Weights of a small mixture-of-experts language model, trained from scratch on English Wikipedia.
Size: width 160, vocabulary 4096, 11.6M parameters.
Experts: 32 experts in each of 7 layers, 96 squared ReLU neurons an expert, a softmax router, a shared expert of 128 neurons.
Training: a variant of SOAP for the experts, 338M tokens, 9649 steps.
Below are experts of layer 5 (counted from 0) of a mixture-of-experts language model. Rows are named router (the router's row for the expert), up (a neuron's input weights, with its number), down (a neuron's output weights, with its number) and show model dimensions 0-159. Each number is 128 + 24 x the weight over its row's rms, rounded and kept within 0 to 255. Numbers have three digits each.
After each expert's rows: "comes before" lists some tokens at least twice as common just after its tokens as in all text; "comes after" lists some tokens at least twice as common just before its tokens as in all text. This comes from a sample of Wikipedia text that the model never trained on. Tokens count by the router's weight.

# expert 18
router:166142137143149069135108162125124128144111079079141129105132143124111159112141130118152107134139162114140131132100131114123121138156109125130172107107095114135151124191104114106096103137130141123152147150114101092050130147150156086136158122120096129129176108124146078083127165128104135149139136157122116104143106101162149114119146132128180101086133146161127165155154101148084148120178118116091105118116121103117128158113138131085120118096148106122159114141156101157156106138131129
up0:164096113143115103109129182171164127171111144119130119079103118138192143138095148095125134132148140134119099140106182138080142142143138160127167122109086118100128134129127128135140130116130175156165122163131104115121126133151161123162127107118099155149183139154131131097127127075130087102141114098103139111118102139164128095120123144125120114121140135098130128156083114112127139147107144117144103111090055099151111151123142157117134102143139133122152140143135114181130119096092077
down0:143126153105107121099152141100108136134099151130147159161125183120083139120165114132135130127084162082157131141107105135138142111137117113089126078139122114114089155139091133083147105150123086102126131120131100125095146143091120129072123139149079143123126123116157128105097141158109150156137159186145112112104125092134161148141168130123174158081109169159123134100134125094105157130149140168143106138131167107105110147125148135138103146107153131165136152127156100072134099123132137
up1:138142108153152112135128111158108118132145149116171136138108109135140169115116114105104114116091087120151139132137102080127082140111106117122131114177129133138096144152150133167144104135130128071124138107075162200124121111118157139170131149134135119133137115089133107123097102084099111096139122129175160126154125138139125088162129097138123111120150144154077110123143155107110143141120066122142154133094173141146177137128158129107079114125163126145167096129110116106119162099100154
down1:124098099118130164097138149142128146132125128165164160142141154080137112104098126106152135093083096101108114110113117135132118120107131139129110127161117143185123098132139129116127135138105093107159080123074120140117130152100118090158168143127120133124090140133113137143135093143131145118172115137093164143149148146080136060139076108103125084119110123138149126094126143146114079129108088110136103126163167127137103152128135131090095142111136153130104131082133151129170193121112098
comes before: ",", ".", ".\n\n", " in", " and", " to"
comes after: "201", " ", "200", "202", "199", "198"

# expert 3
router:129143143121153126115086087148102125074157138153137110138122147103130088130136129162152139150132107145128156109081065171097155127093142127137109143163117125127122128143134164106155150157138115082170120162160148152126126115125148119134112123140141170129085150124104143150118085112136113088121131162135151122114144096180138107125133174083165111141107101095136097142101120134145148190092149101146166152113099138147168107103161132165120117135126141109126095119122116102128156096157154
up0:147146167095113123127117128089132116111157106093171142126178185137103139074103096144136127155178142127127118144093150140154103087095162139151102121140113113132083090131180133154113122085115167126081157081129137161153145151128116114126124105125118121146149131104137114161142099114135120121088146103105120137131123122141139096143165121146135112129112120092097146103140113135105126135156173174088109133146142128134167169114157140132136112107145148108100104127127140129173198127146131
down0:098136154110151139127137145119111157104147168184110116095141138091115110140121148123060114107122096166106155140124111136091142120120113121113130111112121142085120120103148132112137116142089165126100115125114162145115131134084140127109130124148102125129151141074114138139155142136139168150183134142145108134159115102111133077151139142082105172136122111146139171099173097106117103094122125122148141093128157068134126130156119138115092105123126096123150134178079170091145141081124103
up1:163142106114125139142120103134120134085147116136133142125131120096138163108143104114148162134136075113111131126125137133078137175146154128150139133139165140117123099102134119148122135152203118170153137156136114098150126150143155125110079146127171165162101111123146096120132125123154110157111130125090079157177167086104087095112144168118137116148193148100163136155168119114097136130086121156134147145097161123150140144161095126144131154134111132097151146139143143113158096092131119
down1:098092165117117133145128149179123128137157071113114106117151110147131113155135152145100162164136134135121152164153116123146140133123152122113135159096120118145171109107123166106149152130105119135159101073131123122122143085111104117154148156135123091177180154160133122105112134137155137124112165090112167127108145104113134131105123152134100129131079117129103124149128112128123121140149093125139130108103125167085132152136054141189178093095145115138155161091143110120137145122096090
comes before: ":", "-", " (", " /", "0", ")\n"
comes after: "-", "\n", " ", ":", " /", ")\n"

# expert 7
router:076112163130125144113135117096141150139090123151134183160109126114129091087146170130146121105098105144109138127094170160158073159142166137114103162154107154123099164103112165163140122090153084121139143108123111145113150102133139115123145112115108102151129118129163130160118124117117110107116122136098086149109118154143098111132153128113150105142147111133121108138100123123090086161090149114124156080121147153092109138102109166106127167088147153101157091135127112127134187105148156
up0:132119135152125107101113167116159103115112111138097116137112118098091137142143139117135176136141176139141157136116122135082139110172125119108123130110103118123160070157077110126128102140159116121117143101125114111097120108122138111120132126114096110174149081126127149158100131149115097116101112175126142115132122163123133141123118124118147146127126211133141136159155152145143132060129096150122132117152135132082134103168102114133090116094156089206129138121149136115088111183111126
down0:136141130138110100136163135111135124130120114117079080117095128069133124107178122134124135125150103138145192125108113129137102150117151161144077082110111137148124094094134137132080101110132141159122144133137154143104116106064148147101149089112124103154148096122142126140096173122153096133074133115103125102111135138117109169142103084119144157121131137134122137140177151169084129125121122115133108118178123114112158102108105098120119134082160082139133120160127141096087119097119134
up1:144146105148105114148128160122115138123154150121128145115114107138119139099177143163106144115150153150136128157150133190132111186151141143121144123107095181099155105140122110142078095121144183062130159147137124093121146105138141098162125157157076142108088134104165118142087095139147126116129116136103133083159100139126117120142116124081103164132148128127140173124158124138146129114152142179135122106124144090130128114144109138115146133073134104082104107156137127173147112149113116
down1:084139157118133085145126120092103124097133128165130162132128127106148121145182126156138106144163118111149117086112109153125118116133172162109135128122080151109114112130131183106128119118130113152117112087126125133159157155146170119163120139140111130141140129143119153122161166145143125117083138152081099141120108168148149161110166116062119080149165108153128149144153116108111110155099152057109122157142138142105128143120145120118094081104172160143153125143104109105118099123135156
comes before: ")", ")\n", "),", ").", "–", ");"
comes after: " (", "–", "(", "201", "200", "199"

# expert 24
router:161105118142123161107124117170140098135154143117117111146090119161119171090118134123110096125107150157125132130119123118135080086117134164124116121130156143147142151130124159147173105141116083115110121118174121167150101136100137157118155113080087150154154170101140094107151085073113112117147090129086108096103122123132150115142138136096144110140131143142195087142157137140109124131095108110120094092141103139121137098134120084105132100165127131175122135175136113121103152152146091
up0:162140096137147148144107101103146162130160137166067115184127079168113164120140137132128118093153155139168097103166113120130128122109149120121135142081095081153122101086133136091120137119128127092173101114145152117145121125120154107119101126135180140119135125138133130087107129105155098102140116115081160090108104144092152131151104103088129177086126111143155128144149109189121134125100130079139135114166151142152130123115126115138117147104127128134134100126147101110148171149111129
down0:125132138111082209090146130178124130154132110142162148144164100128128122138134118088189118139135115063137114153151129106157153115122133123138120134169147123100117146135111098132134158158084143114155117151137112138138108134158107100135138130117097094130130099126106137151122091118088159124106134145132150147164200138083116120129143150187113141145107116123112163103139129116130118082108153137166109108078119157110124111108137125158132174151119132080125114127143123111091154155125136
up1:148140154103131131108126110149124073105141150109103152179125119109134130071063135098088111105088100127080100138139143109134100105086119136101101111113162159133074105129144125178123137120113136109155136078107114114113113136132157137156149118131063118153125144157127110136139159135107113127081105087138145126148114153129092097118110151138143092152123140105140121088134096129107160162120150099133093132163088162109129129129154094119144104128075105146129148136125099134114102114138127
down1:107158116106144117148154121127147134120150082132132113141157143097102097108100125168141146135124125136139121126108159143141132101145087079140158132169100137143129136100104120138152133157117155114164103150160149122089138129155119129079136128155155153136111082110132220122101143126127118174153175122099173176199135141124096098126135127114137137105139148143098100124108084145150113148140147149151133150170138099141140142113144164126119123109096132159134107132122154164131112122107076
comes before: " |", " ", " (", "1", "2", "\n"
comes after: " |", ")", " S", "i", " H", " W"

# expert 22
router:131111162133146119127123128094107120148113141118120092107126155118121145128133133110109134093162162161110125134114097153103082126097145129131080154134145095121144126120097156140162108129096096142160128103127157166124085124092087178125155110121138113146085120096092150162126142108154112110128096155089099119116078133169132100111140098127140124139130134144147099147165158164116103159154130126120116146173142113154111142155167107160168118138154159172094114166086145106121140114178168
up0:113061141084127111129104111148111158103111130139109065084151122130111090158097145129114157134134185135111153113111119114129192113072126133127129126119143155114139145111148115162119112107097143123128128128160105135082117128113151112160110133172120139104082095109125130110087112165135135119118148166162184118140107097146096142114137095140127178154096164156123150125162158148122134116134116151142130103187141149134136152102103140137143119124092130129101134136166134138131173146132103
down0:080104106095136133195106127159155127127122088178135170106163143130118151116138082147139167110122104141157152129124131128150149113164097174086114134163178113127099144120133160109136165151117169164155121139113123108136146109123123111141100130133099156178128116129113113140106121103094122124102125107146073146151178081108160132086114116175171136126160115142110138132115151126089118110155128111150112130119129146099148123098112101126107134108147085127100164120160108152151130102121133
up1:136103140153153109138088110157094141102132079171100101078131129163117119102093103114161179138143147108095116146136107083101096147135110156122118173131133108113144156120164081111137115149111114136159147145155105142106098170128125147155100148180079100120108097179122156118098130161139158115117086126124119142136135126162144111125105093166112157154127155126125129141089140125184110141131143098150143131164154168145126137120140125129104150117124132134119164167150125110136119116083147
down1:152113122104128165126118140143101126106160119166107080130107104119177157125130114128098097145122148180107154141120125120160094093123170150134131140099120044129151061106134117103122124120132106108091150127118100146165128157091140155120148134137130131130169123109136117111166131148151127161160096127131115184088185090096146122130076158142125121113100123092101128126117140159138134127096138143145118124151116148105113124110180094139103124124121146115155123143141123162121156078116135
comes before: " |", ";", " ", " W", " L", "–"
comes after: " |", " ", ";", " W", " L", " D"

# expert 26
router:114117105090135131105084147177099098110104148159140115074102181140143074121075149116155155155161104117118138150086090102135104177137147160149104132139117140088104169119111173143120136146124092140118122150128163131120150103089174138128162143150130122125106152123135162156127142139144127107143140117146107141124116075131126087112137130121100124150100161129127126123094142083183083133099123108082138150098102119152133100106147160111109125117116109090128124115132116113100143133144119
up0:132124121148136106115138133151107177090111114182163124125119075150183103131099163130134165124141110132118119148127128115130132132083115091118079140115132104152156105145092145112134130109145159075115108125147121141109145118080161171106166163163150154137099143064143134109137146137088126071148092139097117153119116090146133095167149148100122130112145103129112104090100109154175121134113109110147147107131160140110142141085101124124097108110120120126133132133127089127128159158153109
down0:111151140121149128165145163118168171140110111110125123128111114069133099113103133098102154122147093116132161135151114125098144176142112130075148091121122102123077124110128096125124202120087132131128137102141146093142139101110166114124112137077123150106121105136158114098121081149134117106109156136146096117153133116129119095128112179105108128142117129111117112092111109165141085089140171126151126137127162082118136134139099134109155118134173168116129125133105157064164111128123110
up1:114169127143121114100124149121150139131149179113141135112144103162141112105132145128137127118127138128143148138139130125085156099149104131134104159129098132133138079126130135138113159108149146147060049134159129133130144158134124131133145119148153162085120129110128119163141136116211106147119132105163149157084151138078082089107136116162159107106133117166112107120093088125115142111148149153105173122140138110181127166165161143100109142127109114106112118089119123137133126122174144
down1:096110130168122165163153095059141116140170128185138136127149099173139123132163134129117107141168102131119124100100142114117169141113172082135105150118127142090175100128139132092112149151084138119106101117116135142143117135165143134107109114145109119144109103146106151132123106124125110109132098170146144214153135125120125071149127116128166134110086128114143124140148121148126164152104134156147146133130111181163150112128102138137089111114125098140101113146082145142133134093144127
comes before: ".", " ", " |\n", "|", "%", "1"
comes after: " |", ".", " ", "%", " +", " −"

# expert 2
router:126129125103134136112133133139098168171105125155135133108129164118098133128141140133089105143140110129146180159147138108107155121119116115159124075098117119165091108162145124152105094132077114124093122130142126158109161136149132136114164081136154088103111137126097139139157076096103157140079137142092106140115096162170138144114147134111100145104123101139169156145144130156113127171159085084132150129162126123121108111137108132090101112100126085142111155100106153168106153149175133
up0:138152079077123101130113134165142102101125137148129121109122153100145122080115147109115097152088122096113142181135164084144097154156109144129136116109161123128121118166117126123076146154169130131086110125110138106109135130124152173129123152127099118162130161170138119124178150133143129122133113128096101132128128142073121101141145126175157147156138131147121182141159150140165168118120131111084094142147123130159168122128144147099117110101154109114165152129197129134128113115124085
down0:120118105163128134148104133103118163107115154133118076125117134113155124145136111120127132129121138159113134123115112168122152111118168104106115084138126136102178113164121114090123154138171134146100146085120107129162109113114147154130115113127145122125142110099142149211120113105155181132140110145113096130102111138092160101116121120071114111142092131109136161135106133144153142132130100139116128079082182101134140116135124111138120143110150122129172131090138156165087124072183180
up1:103153166154155139145114147144100137119124077143143110152163098122141089121123066084107148142132124154086132146116130137127136120132135129127134103101124079106112096126108110122124093154160101143121090145154131125108141141090125164134144100150128148146128113159110142160151145091161159090124088114121102125120147131098135134118121085121091158173110129092129126126149108123160115102152128113082098122176106123104125150115172127108128092111126133107136100067138083154148138192095158
down1:099133122147130112132142116162137138136124118160138162142139110110169157123110117098104121114096119121130104114145178133100114127142089108119128156095161130090143109160135128136148149127120154090130162137119134131085105134137142109162075105103101138165132130144136090114151070103103080103158095075142101128115136125101139114145133172161139122181160075107113106119116115086128121122132168140078126123125165159136123113144092113113131132101118131157140069122166067110138125156150140
comes before: " |", " |\n", ";", "\n", "|", " ("
comes after: "–", " |", ":", ".", " a", " b"